Experts of a small language model: 2 picks a token.
Below are experts of layer 8 (counted from 0) of a mixture-of-experts language model. Rows are named router (the router's row for the expert), gate (a neuron's input weights, with its number), up (a neuron's input weights, with its number) and show model dimensions 0-191. Each number is 500 + 25 x the weight over its row's rms, rounded and kept within 0 to 999. Numbers have three digits each.
Before each expert's rows: a language model's description of what the expert responds to; "mostly gets" lists some tokens that are sent to it at least half of the time. This comes from a sample of Wikipedia text that the model never trained on.

# expert 30
It responds to: Last three digits of years after an initial 1 or 2, such as 2-012, 1-991, 2-006, in dates and seasons.
mostly gets: "010", "021", "011", "008", "014", "012"
router:526461456488465482484476503501483518506528488454541516499495502495478544472468542456511484484496502508522488507486488537485445515490481507482522478522508472511512539492495500523491479490502503462485526560546458495519536476482521504505477535506493440486470541491496507518492505443484531504513491449500488478464509520464513483518501466469476492479502511419534520454481492490523504510510517487524454548497487499489515468491478483503518521508478506483496482474484496468511494479477453511486552508514537523556463530526525481491563533538513475480516477489523483527481491506496478513
gate0:486481524458489519456516485481555505489532484506492520492448496502484549509549454516525474499489462502512477552509504481500504485478512493505531448493523515468549535519486522469513530501529519526486505506496494517563533523526517477515473540513430467508461554534496511489499513496523462495487494475463515441471455529505514520509509459492511516471511488509512494546514536493538504538545509543500476550504488475516497480541475479497494490504504480483541499515508487483492519515508465474495504493522515502487497494510515555486528542525509454484512515479475541493498498497503495537
up0:475558500549535512516461509512490482508508527527500503542517506516490474482428524464500512505501462521490492535467490526502536459514511505442508553485497459532496513528499484500480437501460527527532505520523460543464542504497522518522518496485504508500497488511531450520497502499498458455496505539498484513534491521523506530501510477494452485496497511471516530465509506471480509465477500483447501495486475499489497470459493529497497471466504472492513507501502522538493490495517532500501502512501491458531485464504509431523492549524516550466464482524536491476527508487488496459
gate1:439512458497489470529493516525496506496482519458498520522446474440522500508499534510474448520488503508510486488498494488490439501481489513531497483513540484492505489486503453461493526526524480451532497458462504508495522465452495443476492526457498483504492475522501517542531503495495500500515508499503513514505506460484518514512504528513500474451506500511473539479508515495497499504460529516530472486528497486467522454499527498500511488521498478538492487488511466495500465522453541484482485553535529566485451544468492494480467518529526485470467484463517528477498495463503475460
up1:447465514521486467486546500518538488537481499498459504476536517472528472450467493538490492474526513518454474508473506528493482496506463541501488533475493502499506519478497488507537526508473487497528495487495532469539490507511473465554508510468540496520474558515523489524484498513482489536507495511519549546546518520489521474477461529500498488481506455510502526483455490523514474491510525475504505468495513503519455495479467471485473442530474494467475479455551477447504491526496512520515491490485509498523508479483528451504493506511513548489544485488535529511535478536486522488
gate2:487498514543490503543546471454533503496538527464499469480471484517489480474478526497437483534508501513500465517509532485488478513478453422477529490522531502519481505497528528541490499486477488532444510518551489528517500469474488504529537507494500460461512493501479509530496437482491513463493487513477533503505521510520517566475502548513498484502468496475486499445503478488490456529524460454510496519484466495509512517499507478497525460506478497472505458519520482503489493480533497460477563518505533485517464497485486491486500497472484509485532501477498484517471543477483528499
up2:487478445507474485460469511541495493490501475497481494543535445490470517499537484515530516477501472528451494455515530526486480505541537497495491543494479506507481497495503451498515521488489508486520528503463449525474493502538515528478533513502476513512501513540472499479483539523510484510519509502485451472497500458542512448489496455485534500455495492473426569486522481495516498476472464503530533510479484514507497472489498490459520479498504547527505502527517503489502473497452486499496454466502489537513517503531504490521463471478512474494493506498517542468497462543525525521
gate3:488465509487518504490496534501490478502487480459476494474493501496490472522427450495516486507513490508465493493455521478511464533490491500537480500491527520488513529532491509515490456466502497516486513511499528478542494522516481481509460547512479491497502495480505453525493464499469531473464541525516514481500464491522476475442517520526528516495510457505515493484495500528529479489500448475497469453493540519522492500504479446551529515466462514511520469503489548527498448549488510467513475511547488500509467534527537541510457463503464462488481484495521490482479478513466467534
up3:526457463530515522474519557479483547463522466473522458502529553525486484486491489496523513506522470475498521457441490485520493504491508483538515519521489576475524499452508514484461513447488496516461491487477519497538492489466487509472476500487485450450476483530533502520515503497519498450509520481494517525490486495520480493486486468460485509455513528488509510487477481521516484535492493505470512471511511535539466499489484486547531523489521530488543467494504488531478477454528496561520471524512485493501464497535492519479489520477479480536501486494504505478540521461478496504
gate4:448501511486539478516512502478450535505525530477449486503529536542534507487535487490491517527494487493528471508486465491494540553496484513522471483462505497473490521488504513484458508510534523480463562510460574486517514507539511491501554533488494498509505503495499516489514476504504527483527485530507481528495509491522529501464511520504519490488485499506536534500521475503483465540479536489500498471488492484482559537419500506529488505534495506491528479502534483503534504424485528518520497512500491496467444507501519487501546503505468493557520482487472507482482526472524500481
up4:432520491506500545508454480467478557489512479475504490519527528517485524518475512500491523511489477521549483513500478490461490546485533520495477493487462514434463508494517471495539505517512478508496537473493503509508504509520461516531511520515518520491503480488485537522533471507557480505523517516473496469458499479498511512459531489494538501466450480482496534516487448491545486501503517462549490468505527516496546539464480445507486505535499500476498497527528491534544504508508520582535499493524499506482477516484497477537527521463468505515477516484499498470472472516506514491
gate5:516461494439467506511460550488528474510522509543474498482495482505488465534451495489509485497491539479478492507505471532490455515512507488499489481486508489466491542496507472496547502552471470459468498493495444470525528486493502489541476494497526500509486525519523445499523511483526491484512485493480451492530449490528492454502462459513503504469480489543473481485492525482514520514539520522509511532505477512536486485507482489550497519493512455528473494483490495549549507455551495485494506493495522525495536526498519527504510517542540511517421480476483480494484470476499492489
up5:545536487458494465530485498519508488468516560497520496555529497483523532490478496548469513457520513486541482488495473515507477508504479483514520483504518514540449537496484468486485540458494506526499512555490506493511489483502457526495461466497512482469502525510501507533504480472486520513477499477570494495526487516478532506493484448516496497502502508488541519512519526487541531487528542518499459498501538501523510497461482465513476546533514497506530550479557502490494474537568531534518515516500500491490511530499518489496538515509531467467505459461455487519509503515510483479
gate6:543464509480494511497438492552545463476499535486466503509460497474491514495530547479496480505479510505483518500510506517523496496481489488483513484526571493490490486479499501514475535513568502481483552450501497490543497508503506532449531478505531486492488442481533469518477486491480464474556496478506488509495488514519506503511487506472447474499487470488494532515489517493463521491496499535525486547477483452485447492525461531503501534469471494471501485521489541468535540484492534487520500489463493521530495553486525534527496477497491474493522511489454477477499475505503505539
up6:496534484496496509510543489460496479553522522454448469507509469525523523503484526525501471515512520513483479527502522486508518529496520529538493496486487497529481474469498498438504469461483439474530489506511465482453514529553560510507524468424547465506502540502535491497496488497521490496527515503499529490525484494498499507493493510523518499485522507493487509470508473554515508514504540503495536450466509522485509489509504472525472450484502509500519525471448494451518505468497519511491491471483515449532494477532500480504518506454489506457509549492477494476521461496511502455
gate7:484456539536531509477500517454512488517529537494527467537508488486478518481492485489504493471505457538496508502460484542500525528543515525536483497503497484558517478505514512523493475454445498546486478503519499484543520473513483491493483501522484487500512493490474504530479510509511510503514478501496490501513494492456490479508501560511455491473494505506473516462509557508536427460512504471494507503493510441507488431495498489516519560486503503519498509518481490469511510522476521477509489463463518475501521518487510470490481463534465548564510508509508495540507483514442504542
up7:489507510504510584527531464496509502474523475470530481460517495491466488530498485477495532462535512501482508511512497524492509476495456547504476490516503485551462533535497538482539528513504487470563446511506509495442503538506505525495483518463460534478470492492502465491516485504495485506497529490548488478512476481490529485487489506496538500520498539487498487553500529497467505520481499461506512501531496559481460497459500504511504454478466518493454514490503499466485522507501495469529476444502512470503527488511527541500503462474535505495509527485515505542484534441488530510
gate8:489473491493514496500530469497476521485485530453560475484498494516522498478514483472494455492536533481483481527516484466507505521505472488426475477510504467521506464511520527468533508532495507487525441531488510503479513498517485507466529520496507540497491467453559489494511491465506513523482471499523550512516504453467531524475512502467528498484463489507516528454501501498513497532493487445454481473506484564502559482477498526476508533497506500490478495498475483488531535513470488496520484540477509482508520500521477503563522543518501476489498508520513522526423505532485505507
up8:541472518485508498493487534494480484483510471470503527492490539484494511540480436525545497495477459511479476498444465517473474509519487501550510536526479513459516535487501468512446474521506487517482513429531517527522457514514512499542511491493493513499502516503493500566515515534537489483491506491478491548487497510489458479462493489485497515512465446529524508526541448470502500479516524501505496551513507466479507503523506467462506520459496489505511475473478491495466519529485514529505509481514476492476520511498475493490476403499538544492487527491489477527495488479510517496
gate9:527485495490492491465462518490516489495503528468516465509487503511467490519464511522513474522485492525498500445503469444509517458493493540492461564524486521530533471479457530497432498483503486470467554510487503503488514523497480490463548493485460499515481495531515529541503475499503463491463482506483497499497478471494529533451499470471511545485504537500567477501512557486516509502521464519472499462471517494503531490466522528520501480493530443469467492498503507487482501519537489495499491511492483493475495510529484528499481458537542502508472522514513488525515550557495478486
up9:495482518512492503530484476459510505553463463471486521534510504506525488479476521511493495534549543453449494503507477480489483482550507479490517508532527516488516497494513498479560479530489487503509533523501524528523503481448537461483468522474520539501498545506523494498542470482483478525494461473499472499485496493493510487525535528533473472490500461480453491531489480522453466512523524499522503522516495495470515510525511507539492561461461479506514492494487506498501514467462487515537463561514492540498506479445529524523526487513512442487463512512455541502507513492483511516
gate10:491486523504491500520507477484507513463493497495509474511505485502526531541491531471502503507523496500496499495505508488524472533507487532499539466491483500479496539510518476531521521525500478482472486514488454515513504481464485492513489502530538478497489487473503514516478507498504520440530496441481560548458492532506518493510518453540490503509489506479508504518509427506534472493525516515553523515510502499517548551427473494526479559497520509494539475479497496481513527526524453570503500512465507505495487540570486548504514510480516457464523514542482477519476477509517528506
up10:514517526511488497513444506502512519505481490494473509503488512520502469467522520513502488524482487537541561473457522492493548498538481460486508475500492480504467523501496500493494482519487494476532480502561496530557484509497434524463444509483486517474492515512522474524464502544529492478482506493487511511523525501480560474491529442465531470510499514505513538517476489489534541527541458533495498529506449505520490471501438502520524506484431535479521500514477464473539527495490508523511468487491481483506506474495509479517445490476514483467520487504517519529509507523472480518
gate11:502476561515518499486495472514468484467478485546518466487487550482523532496499529503501462471539492496510528497523466539501494469478506516501528529500526509468505509511451513458523497487476479491502490498528517485507484524481488492486479513415479485518512455469515498545485517486489498505498512524466473490528505487484459516463468487493495461525524545471506527496525499565492466576502535500535558515532484443491495507453516474513539516505507506534547504504484465505484466502507473512488475526474487516536494509494542477513478499493489477477513490464477457490495518496486465499
up11:487481487523474512470503497559520485511495538517488465505534491479507461512502506498489513538443539474536496529538467446501469528486480480474494543486484507519479528491546468500455488486515493476485496493462474532485486527491490514485484496554496526501538474493515528457484494522523488505464507501494483512523484523492494545506501489495513526518493533511490507467457464499502485504508480490531487486511522549458462483476503494504484506535494488453459511539555494529507459502452538527487458498509513476567521503542485484494486497523465466533514550473492477517489510525513554467
gate12:464497512459484509546501530449433478494501515484503489485494538511554493510472535528476500464497448538520503469537485504535437516506479507491507499513488480529512518512489489526485508538521477486514496516536448530495457490516443489509496526517511495483477481498485518450501483488496489503521490460485486494491481502494516456494470497508497549478511545469503454513455513493477477500495463497517519536532473486510481498474527445542499527501511514511489496479531520452486545473483477517496558491537509498510540510482515511468491514482467513508532536501503497490495473519470541558
up12:496490498506482520514463517492455510472534497512522485488536527494481500498446500453502503478508523504530506527512523480506484542503466512472508488508526497493519524453466492532490462526509475472502496479575486512496489484535442519481486534569497520503429537523490493511501476465533502520505506477449473536477489508494503484491482495470515501490504489461525450513504541471486462499524473482493458478498492496535481530460514470511501504517516521543520474503503531470463512490474495537456471520521491542517505553454500541493541469510536513508518517500532496483485500534518480526
gate13:492487479511487518493509498480509518468518525477510512494525522448506518481524504481502468498498512489486488495562529485459508474518491521537538478468497502491513530446451502562500462516458487528507502511504541489538533515517483461480487520499494463535477500527477488485503519565465483467511499495474464521457471507490522498531507571513464486507514536478555456523494489467522498513445498519521492497499508458552513475517488486477503530488508489506479463540484495488519490445513460491506507514517516529498482501487546523451528493491494529465520513563491494508525479485506476519
up13:522462496518509507479500478496487485484487482477461474465516477498489549482529500490458500486477478520479489521539513437516520526527515534476494480499457510530537494522504483469490536516552525511523465562515462502489484542514500515536502444504481510497509441536459501495472506471522510494520504514494485514482549520507551481455491503506485481484472511478483492501503502529503526450528511490528527501518477496468453506477537492533483447505511512509498500486539521467506498499496509486477470495519465442487544491550524516540474497464516480516499486451552457499523486502484482489
gate14:515520468499465465511461506465477498504482534491521497437528515492519514501481504509480561470486476512483476476565489534512531522506509442478534525469503505497515534517470528497462464472500495479498435497476468503513500488469484493473499508517500439450498521513489525508541472512474472514553467527473474524452529474517518473514536500491516521506484468431537472516500496507521496463537483510510499514511494513486482479494474490484543524478521477478537487503491516510495481470476487558514493502532552497481479464464486506503502520525516502469487478533493520528477490501492468477
up14:530474539519495482512533520524519479490471526509515489559507494539510527514549520518504484513534514507462479517450528434504520517502476535519464485510492477477468489519471487505546529500504499499528518441535504527536503501517533491470495475498503543499485468502521465506475495485568515518444511494505534495500429520525493532531464482515486497531515523500476491503475527509520489490468490474470475475533486456517512497509516486493478499500486513521517490481498514486494529548531490465483482465489470477496525539514490552508498422514461517465524536472493519507477498489489479511
gate15:456523471531551512472514513505496486492480481500482508516470456471533516508496484481502500522491531523501510505491467515506478487495498468485483484464526480535503476533495480472470465537552500502561520463512473486526497487498499485494489490497479508514501551516512483505524454513507505464520504513518516498494476511476474497443534484516490491455479457552518479485542411528553503519540466534522496464491541497526481497459471509531529474502490492481480485527488536490473527519540490559469514482521512511494458502501516481507481506513491488507474511507467466564498528478477486531
up15:540490478521520461473495515499510481510501489476523497538501468449495505476495457468528531510477515504448513511483474483473549512486505498477531483466495503494513476484534518492471462466495513488524508495498466504521551497506516486480467494497517494517497504518488522508542465512508506457538514493489526502473489500516457494458498432502512512447491435542499485492517468478546481536528528567571488482476507492475457505457495521543540492501511495477509485502477470505531496493546444505482477475515482478453474482478492506509495514480467512480512499487503479507515519488491472561
gate16:458472451549531490458509465474526484539463458492523518544524512487464502477507493524498507513470489513465457501526481500517495491479502512512482504487491509489499474482488512523518481523493513482504508501495486505495526479491475520487535516455490475517479432465500526536544504467516491508488474449491473524520480537482487527456532502457482497520506491455511543487485505513509448509467497491487464526540506532528496517515516516544560487513520515484490492529490521531534508491526471462465496479499495514541551466495502509471538509488501540488458516556504493474493470469452469526
up16:513467512477482529516494508544491471482458514482473457513523508484516476488506492486477474482526500483499518493560494516482462515518489500474507516530474528481478551517463524524498466531529472508510475522523537485458493492525530521505483505506487484474483462500462495498535504494478484475473495489477493484514460515528513456529533476499534506477463494489477464471482473506532469517519510462459517490451512480522513494503483442452451489563507515484488436517555528490511489506516510548517506496510507520546492471521555544519513523473479489522507499472486491504509485522446474535
gate17:507498528502514492493447483504540487477495487486516500480482480492477531466486511507514434524500483510487505499527526521512472470493528508456495516506476538506527538504481484489507514467508468497491497469477465491522525500504509520520493487544482508521532526449536510504479471500519483549534531482500472527496490516506475548477527447487482480541510528452515501519502494535527510495482463473549535521480524471482516453496509502548514477484515533523532508493475468492421560469490486510479499460519522475510458489510507498506538501541482506483483546473515499484492458527510436470
up17:488495469483474514513500496489483511505488492507522500520502511504507510500494516526544539502524461562504511483482476478500494465520457489551446490513530491484432518526481505474490514528469497516507457482485507471492510457454489491521533453507479521472517493490507491531481497513467551511488500492538503505523518490447507464477527514503579537492457498494510457498524497499481520533485483482510514490500512438514538508498545501487510499449483463462505453481503537501450491519476488476487459470482489521546527500530514495482506483478528535487472480504472510529481513491487448548
gate18:476479515517495514520509480522499534487503481506462511492492459506498525482534507537506493501509482520501488519525538524486512525528455507493479550481528502498504517492498475481516503552527524502504511475475488481486522480479444550476543504481550444474480527486486530497521490541514511478481502502476476504516572506469500439562509508503503482499490530502491456520485483450485501489557516472534489464474459474482536462440507494508464538519491514502529506488530507497548495475485505539558516482497504502488502462472433505503505509527464485475537493514518491509509489532494519483
up18:512527512528505519485527493521540496508505516468465525489519474447550500509474429511482469490508525497535522485507455524487502486517480512457494478514517519541517498509520517455539461508472526525499563514468549463476510519512543501461486430529495531520498482465478482503534527491462475503501533478492477485510523485521510491482505467499509499516490509509504514495477460535513495471510477485510491499529477533508492473505517496521512503485504469538481476504528499524514491422482475483450513505508500466547499491525538495495484493507560512501472516490534463467557536511473488511
gate19:474491483495519511497485483468477503478529433505503489533491474478437497485463513494514507499478541476526485526516487489533529507490487514485518479504523523498460510500500478520530456489537483505521491498462468518530500489547517511525513491511485451538504532485445524471507513541515531506535485499506490498528493474510475511503466480531460462452482495481540489476551495483488523574519522488539502492503536478507515458505478529533501492520517534461534499499550501480488511502509509476498465506470528512499490517493437544539509479462487543466536509489510485508461519548499462500
up19:541528460524478469519507470538501509549530477497459535522489471517443505476463504489509535460515479513485469516496511451519477503471529499500476542496521465477519531472498469504486460461511505516480523480494488491534562464499486529515469499515479469493501501486515481511537492524474531535491504512522519525511502520513451443504470443469513483505493519484504496463519508500480510544512523503496510540511480482514511479503493491529497447450519489470587495526536487484518521492535518477512529509520480517481497537503455505558499529488529519487495512514505480501526481519530500516
gate20:477559513525502543469487500533474504455488480539460472458512478474455514478519526460478491505534496532505514507485513470516530501497493481476505525503525530468506489444473529535513481526530490516506530539496483489487554524520532496483486491539494495467495519468526513533514513507522513461469491459511509518473471512501551513497495497505504501500531472506475537469538483505523542498460490505520476489464458533504491497440486514528464494524478503477520476498481521498507541502523518491516467517509537470513558528503454536510481499510440454502504477530529458502510490545483494495
up20:490531530527461507470455466554469500457527511540487529477487487496441544474512506488460520466497482513479517516470521498484505512520497499511539483469529487501481486400463525516488507502500473511467459534531483477516553478523491538445503489494474515482498466509523495504495505473511500481499516504531465505509489479502501519505501495454531483513513499491471510493507482530483548482467481513511481473491510515505502547472449482490486496564474519463508491543506554509520510484519530481482498505562489489500522509517491464511467484488531493465481476482527464504511507491526530487
gate21:538510568470473528533478518499500513489506518508481505485502526498462531488540474501539496523486497520506468509531505493494482510472501485516504530488499497522484512506460529509467499477458500527525515481513485510473505504481530486518528551477508502516513547465504508552511535508481533441522502531481493498507507540482407528485504511433513508486507500486492526475503486482526488516471513502495493493447482514495554476503560456526490514459512488453542491514502477528476515459531526500489501493527492491492505519495509473491488470511566478481578464488522492512524506508511475501
up21:511509515484494489470470494451496480537480499501483467492531510476463508497513524489497496489494506496489439502464484448483479503508463504505510498490545495454520534501468494540492541507486524473475491518497475483487459506530505469538511484484509482483549555528479527532503482481469526521527497557498519503519514500498493556496493503497510485537547492487491484567533485506519503506479493477458520501478513533500546502525537501493494521492538546466516497503474504494487504452500460463504489504521504478452474515478499520482538497516536489461597472479520501516504530547517480511
gate22:516475485477471460489483484462513530520510468480507515520511506507432482529510533543504546541526527507474518504523525468470511537463520496541467472546442506481485531501498505512503476486521464527465478514505495509470499520492530479502490458522487533518484510464500500518500505512526464491520517487493481475498493468485517497487533492497562470483518493498457514490513538546539495486544455475496515511490479501544503491486500454516468478477523473476500535466498482516452532466488525511438541486538525532522493500518502483476535467452484466478465522494478489484481498520532513497
up22:487478530576482521503499532504476491489540479488480485505488494502510498516456511478498492535533454488503490477433527494488508504495513499523514494481547486464502495504526467482495479552514504506475523450511510468522523518504475552492521530525548460468496492545455489540504505481523534487481503506462458468553551503511476528526504480532513512485491525461487483515476478487506499503475537526475491498492487523469465554561493500484545487490544466514499454497516509493490445522457509519523520507501525497488525533470528529521485509515482519498518485486527480521534511528510523491
gate23:509520496489504517518472455525502569504483467449518490471536458493480530456495513497504508463474494494485551525485467526492500493520512499516505494488505450492494474497469506538468527497485480501504495479520530492500491535503500503552510428459482472511486456531493529523472476507515531490470511466525499499510459487481467498510519514474486515477501444490515525535484493468483506491543511529549511523475464494485456483497506497508518496553477474496460434491488501509506487490500510461559487479538477555468492519497500491476522521511487477485519510529497464471485481480485445537
up23:533445493527502494484500493509499472526483510552491530510471447483483441486505530490449527487504487476506487461511584455531543500497475519501493472493502536505458516501521490468488492498488524514501477515498510546495500515493483467491503499524527519507531520470531486463486502495495523475478451506523483514509519525506486524463529505476507467538455527500480516501498522540502511482541488447492486506469523505497508504472509514491474546509436496461482480484503490490529475505509477483459505540460527474507455485447501491503479503498476488508494529483467496521484485470506588499
gate24:499471482489508472492553475469541499482597494504497513485473481497474495528515537471499455515483485503462490509475491506452515516512535512485483496522477521544454505488502486485527458472510483465506508545469482488530479504505543486520501511520521510497534499547472493483518508493487484431522487486531530509491518535503509485503504515504531443512477489485467504545486489485534487541514524514520455527469536465521512480507464488512442502527480480484501461476492503493503500510465469497534517516483497450477471475506535532441485480462504470531492494520531505487500457523505503496
up24:517487507501431501527551490500495493542536511445507477488511487490482473512516503515488478510488497519504489469467486534482446511512482526489476515486484502471506485521484515473525512509511477529437473552504489471507474540512553495516522477506533510500552497541467499517528506483471436535455478494475463482468512505527529500510505515474475540532549483476533497518491541478490471506533516498498504493502470500518502449510505533534486439455498539490540495511500516494450502518489488516512508485478510488514491468505475472469500475509520500554461545495473506494498526536488487531
gate25:528474511467438538494513524527508530446528515480506521538474493481491490492507497521492501505483505527479546508531488548477471519478509523505510507484461485476517472462493516495498501487522534490467497508485499484513514521541490521493472493505514454536519518484538514517481472469462519487529501557531479503508510469474465501465477506496517450504502494467495458496488480506510529509487520490512524537473484507480515450452456527523500454509518523454517528504513485554467465484492525513468480550485500561494537511516517505449552552494491504493521497506463510519484455496486514541
up25:499526537466469540479472553488499464497475502482474466540530512518499539527487509499465518521523451515502476520452512499523518504522532484511510463549520453490487518490514517497493534525521494488462488549513479462540518495514492501478501472521515490504505535481524532491496476505530509501489513494511531500498505489468536491512454523472503495527498481516493500521538525520556524524511474470489492502529522529538514510480515522515475561501514513494463493506472521505477496508511537479460496484463515511490548514453505471512453520529513431475550433513495503488448463518490488512
gate26:518488493517506510542470507491498497472509483510455503479469530467526485482533493524502464522500527523518513502506500523517473519511464505476503526487456474528491500460500531512547506479517518465479497556518525495459503505501553448546474542468532472515490447483474513491461534534552487467523484431510499483486506497543502464526533522516503501435490481492499495523501498479474481507486509485495521511532511501494517530546452494504468527495515543519479446459499487529496458458468484476479512541463502522496479490523467512482491496522472495480486527483504525512505500524478455521
up26:492467529504482502449508556515497461501493496526451490479505480500478518505475506540497523471533453502485498512458497472522501536467501528516499510493518536525501519490472481475485489481482472535524452486504493479496515462471465503480507495493496513481422515516500490521461489490519462495527521479538480496538511481479514454481494465488503515504506511488521509496543484458498507515509449457510470515523503499502460498508534504482435527474465505499464563520503489504529591542491519532488494499535483494497459524484501531508501499456546531476503525494480458491484503508479513505
gate27:486534496474506474465475497524550504492493470524561526537501514517494507489474505534479487448474537515519499493475524453480526475460492509496516462488490494551522459520511502539487527493483424482493540512506459463476487501503477544513492473491500504447495478487460528555517482465511486522510470473510464489513481545496478517475527448453453473501509512468506510495509499444489491524504484513515494486510531482483519474503482521521544513526470504485506551489461524515521539470472488539480474483480515516466523508487501506486519492525501521504493513539474445506528495513510505513
up27:425477493501509503430500514479491456516538503532508510520527471534536482488525508497511491528495456486508535507504533459490507434513523475486471523463506486500460515538501506514505502530493504490527498546541514527492496510490508493518494476501480507489503525502518506497507514490508490513447538498481502474523440489493482544521528465495502482495526528517485555476489450487522516534513468507505461499470482500467510473476525476490486448509482458526509520484513478452478545502535485519494511495485464493457543531509488555513494466518532498520474519500454454462504525535504500501
gate28:481520464496530485469475485554485463499494509520505531533507479482485576539472515491543512483489524516507498472502507520522471488515467491467473535560503476503481545480517514483479463491513472495485499496495486506522485498506505524551437497528492522491518503496466494463500464483501484511486505476484464545478523517553509486477501467498509495473481500462526475490516522544503543471508492509486490530511501488536505491478477537488463531550524486476481494506510509528522539558485494501537466562505528489510541490509500460506477542466515506452508516472546544503525483516477516499
up28:480518469506493482503475486527489446489524447502521524518519547455487531471482521527550488517524506484531476470474465474480485523498467521479496496502514514481449481491459507520506501512523521503490542484471521486501495506515481552498513491510488525490522499494488508457502458527482520528537512488489481528462484498495498483521480512513542516505517517448493522489498531461509500524535526533555474478488457523479477526518524522508506531481521520488515498561515512527527531525514459486502524517524565518534517478496515556519503557473499444497468544477529520477495503519480523536
gate29:483493505474486491526535479481507481470508463520531463521507513501494504529463508501504515492473527500515438502474521468522473546495513534514500451457463503525515509489516527478444471553488528543494482480485582499515537500530514513562532552523469515495458507506509522494456507486490476479440499476461504481451485485490509533479487510548498461516544482505509484503497514489489523515480503501500488489525535485501476539506453511504505480519540509492483502481483475510471516503467467516497515515480500475485534522502536548501521515483493498506494465514462531530494501563513477493
up29:496511492481490491520451489529475483506505494546439519435494439488470488484545535514483509549486465537540476503507533476504488499541506520495493508507505516500532513535525498522494471480505509515522442475534499490517525479499509492506481502534509491489527502443526503523529518497495459500514510476544521511512485511467470512510508483505518484536517487489520468488529476502520542498535505512508543536573450484481434524505505490542477522514515449501480477481492525528515532509502457489497516529498504503461524475478494533499488487513513471525497506573490541532492505502515477511
gate30:549483459503476513507446511498515502548447515463488501490474497567495548463494508498515518497520467515543518495530486495437476497545525538527496505441540480490491470516455521519490442449515494500473499528496493477500529459529449479517521513479495452458500487496525476488521512495433522522495487500514499530492502523520497474534520508514516528500493486503431488474502452488479519500475504511498463536536529508490534476514472527477483492516473510536488516531482490499472508489492502513511511494494517518478482490486473482483500456526541507505512530510508513475488476472476506529
up30:543505546507504524501474508504515473518510470554501519517509531501504512504470490464498541493512537501463510499480510479556493493468511495480501522481497515506541476503519501443530569502507533508507502495522515554521470487485499524488539480519537553515463468500509473503495530522494466466447519534489495522506495499476503529482495472508496513499505483458538464497488506468524480491445525524465487457482484504520517496486501449498480530442500493461463555450502538539523498503477473447474517521545490486493524519480493460528501520495538466505484482499523533492513523516485491492
gate31:468444498519514512484491487521506510527506459494526570519483482480489480511503490497499536491488529520517490489541516498480467504511506525484504507499479480480520452509491505485528487460514533532526474512484493499532501451503467566515537505522475529543516510471462502518484546444481472515544518473511493513491449497513495513471450489490512498511530475520462505538466482488518519489535489510534535540468462478518480518519538504492445465503463469473479523530521498481537479500495483497485513464504453531457485489538509486533502510524509530532473485509560484496507509502522542486
up31:518480520474536492476524524551522459484500531492496469501526503485523476516522488481471552474507501490503488494514493437499525530492530537478484482442543480530507484523552528503528584493521521536515503484487497519521557486515490496510494489482496546506512477519533455482513471495476512495512548511506523499478507454532490523505511475490491522530536497507501500515497449494508522501521484508527517491455507498490478477491462452507538477522557481473469479540502483526483501479503480537513495482495539502497498481473530499519486499540510498483459505565487456544520503502540475507
gate32:498515536471540522488476489533478498473486501504489526531489466497496441512479462481524516493536550502500502483503498494472464512485505494455460507506488503511429526497540472510514553525496507494534478488526520480494469483533510539502518554502504539487520511473530471509551506496471499520522554495455505479490489494519495527481511493495459511524516504477544450458490468489526511515520521487462519484477534485465489491502488486499483447515470499499523459454494468504499517522493521555491534519494490476511516535506510524433516520535498468548510483494480464473483549508512509520
up32:500492546545518493524483499498506493482524503498511466492501526530549524438505495516479521514495457519437514523543514481535507456539494467484513490477478522508472502513487538476497499499562491528498483468517486546510520478488492467502501446436488525504531504550531521495501532524493551514508479487504470466448519511485563500516552503466484475502497450483474499452532507483489519502472500513543495521500520473512496459507468548483510497498514478485475534472475465498534503473517495470490494500492481481475463522506437508524482495490524466514497507532492511510510516505490486486
gate33:477490452456510479465498487488513476446507485540485498484532472430479491540491500535518507514526501479486460535506492490499483469538478487550503487564508470500461494501483486522459526527501497485494512510459467506520484492511475490511543497492520492498497497499474477510497495536514469479495536543512466547492478479503489490496514512489534464515468526438483523510522492462504501486486514533525449490521536474540517492513478454495438468529506492486562504502541525494526508483510500503491519496545503512538483533453464463527517474497499467485542491500488504511497499515530537527
up33:496506468509513535483529508503501453513503492541467494514526503502508485480534444513537542492492499491529531556494502571480476503522508491516501558500503449524495474501496447544488491538512532480487509521488546487513465508486483528498529489485522509505514503509515486521515501510497468508458508496451492510489538503459477485520514474533545510489499498522498509524494499497502482490484482504477492545479543503539514414486516496463458521520502483505482471468525491484506503487495487496466466450508463515479532507467418460492515520517515451450503494487461492490504513495521508522
gate34:533449486438485498519499522506521492454515504493505498503486521498486501513528518437499480541492507529490485538482520503510515528477505495488441463507509469513461497516514456515512490533507530515512511533526482486525499494527495518537482480515483497496493443502465503449527487482517526545479496518516495513496521547516524514515509486472528481488471481514492498498470458519524511533498525538486501537539549522479532528468453511503481516511445466493474519523544524477465502505534466475517502522455505509447474496481528506551517508504482452477461440470460495519515506508508508482
up34:524500506505491499483485486481508476541502452522524431515515489507520505480503512484456497456495505471489572479482507559476516438495491484494435464497480514482493495489514509476532510460466481536490517530453477482527512541495522508480537499488508496507525435555482471538506561477515502448561498483497534499496473494518509514560505518545506462509499473469481492468491495495512534460462466498519482493521506457509528499479502533499529477489466496521495535523512498490478488523500524462475485503479506473504503518475496508511524489494502505502502504525511495467485507479515520555
gate35:473478482467476493545476502518520504483514520527520489491489525446498499494497516515551514525504517501495480511545474513501452463527513482532561504490532531517477531457473489542488487540442499484503458465492500510497513504498501484496510483539487490495470533444552464545533495495481509508499545488463501495513451513483499497502485532482470521530527541494516504457463532511504501483504472507520520496513500503502528499527498458526513509474438477525526504533505495487514489448527481498494489517574538497521444541504494449465489517533530509492497513516498493489499469476506509469
up35:489494555534549523464487511514511466520485490528516532468500489488473470492460510480470512517543461526479462524478497509472489525509509502548497484525426540503433505482480489495455463504486441489493495532547517501519514522524498507493524517491519515464524473487515502515437524529498512459506479491528532513482490543511484460511497511462474521528506502506525472510493463516476486491497553505481519495443529511504485485533497491500511476519490543536512499489487476488495485531559491487497516543537502501511487490488523487513522541562528499508498504534512475527487489476521511537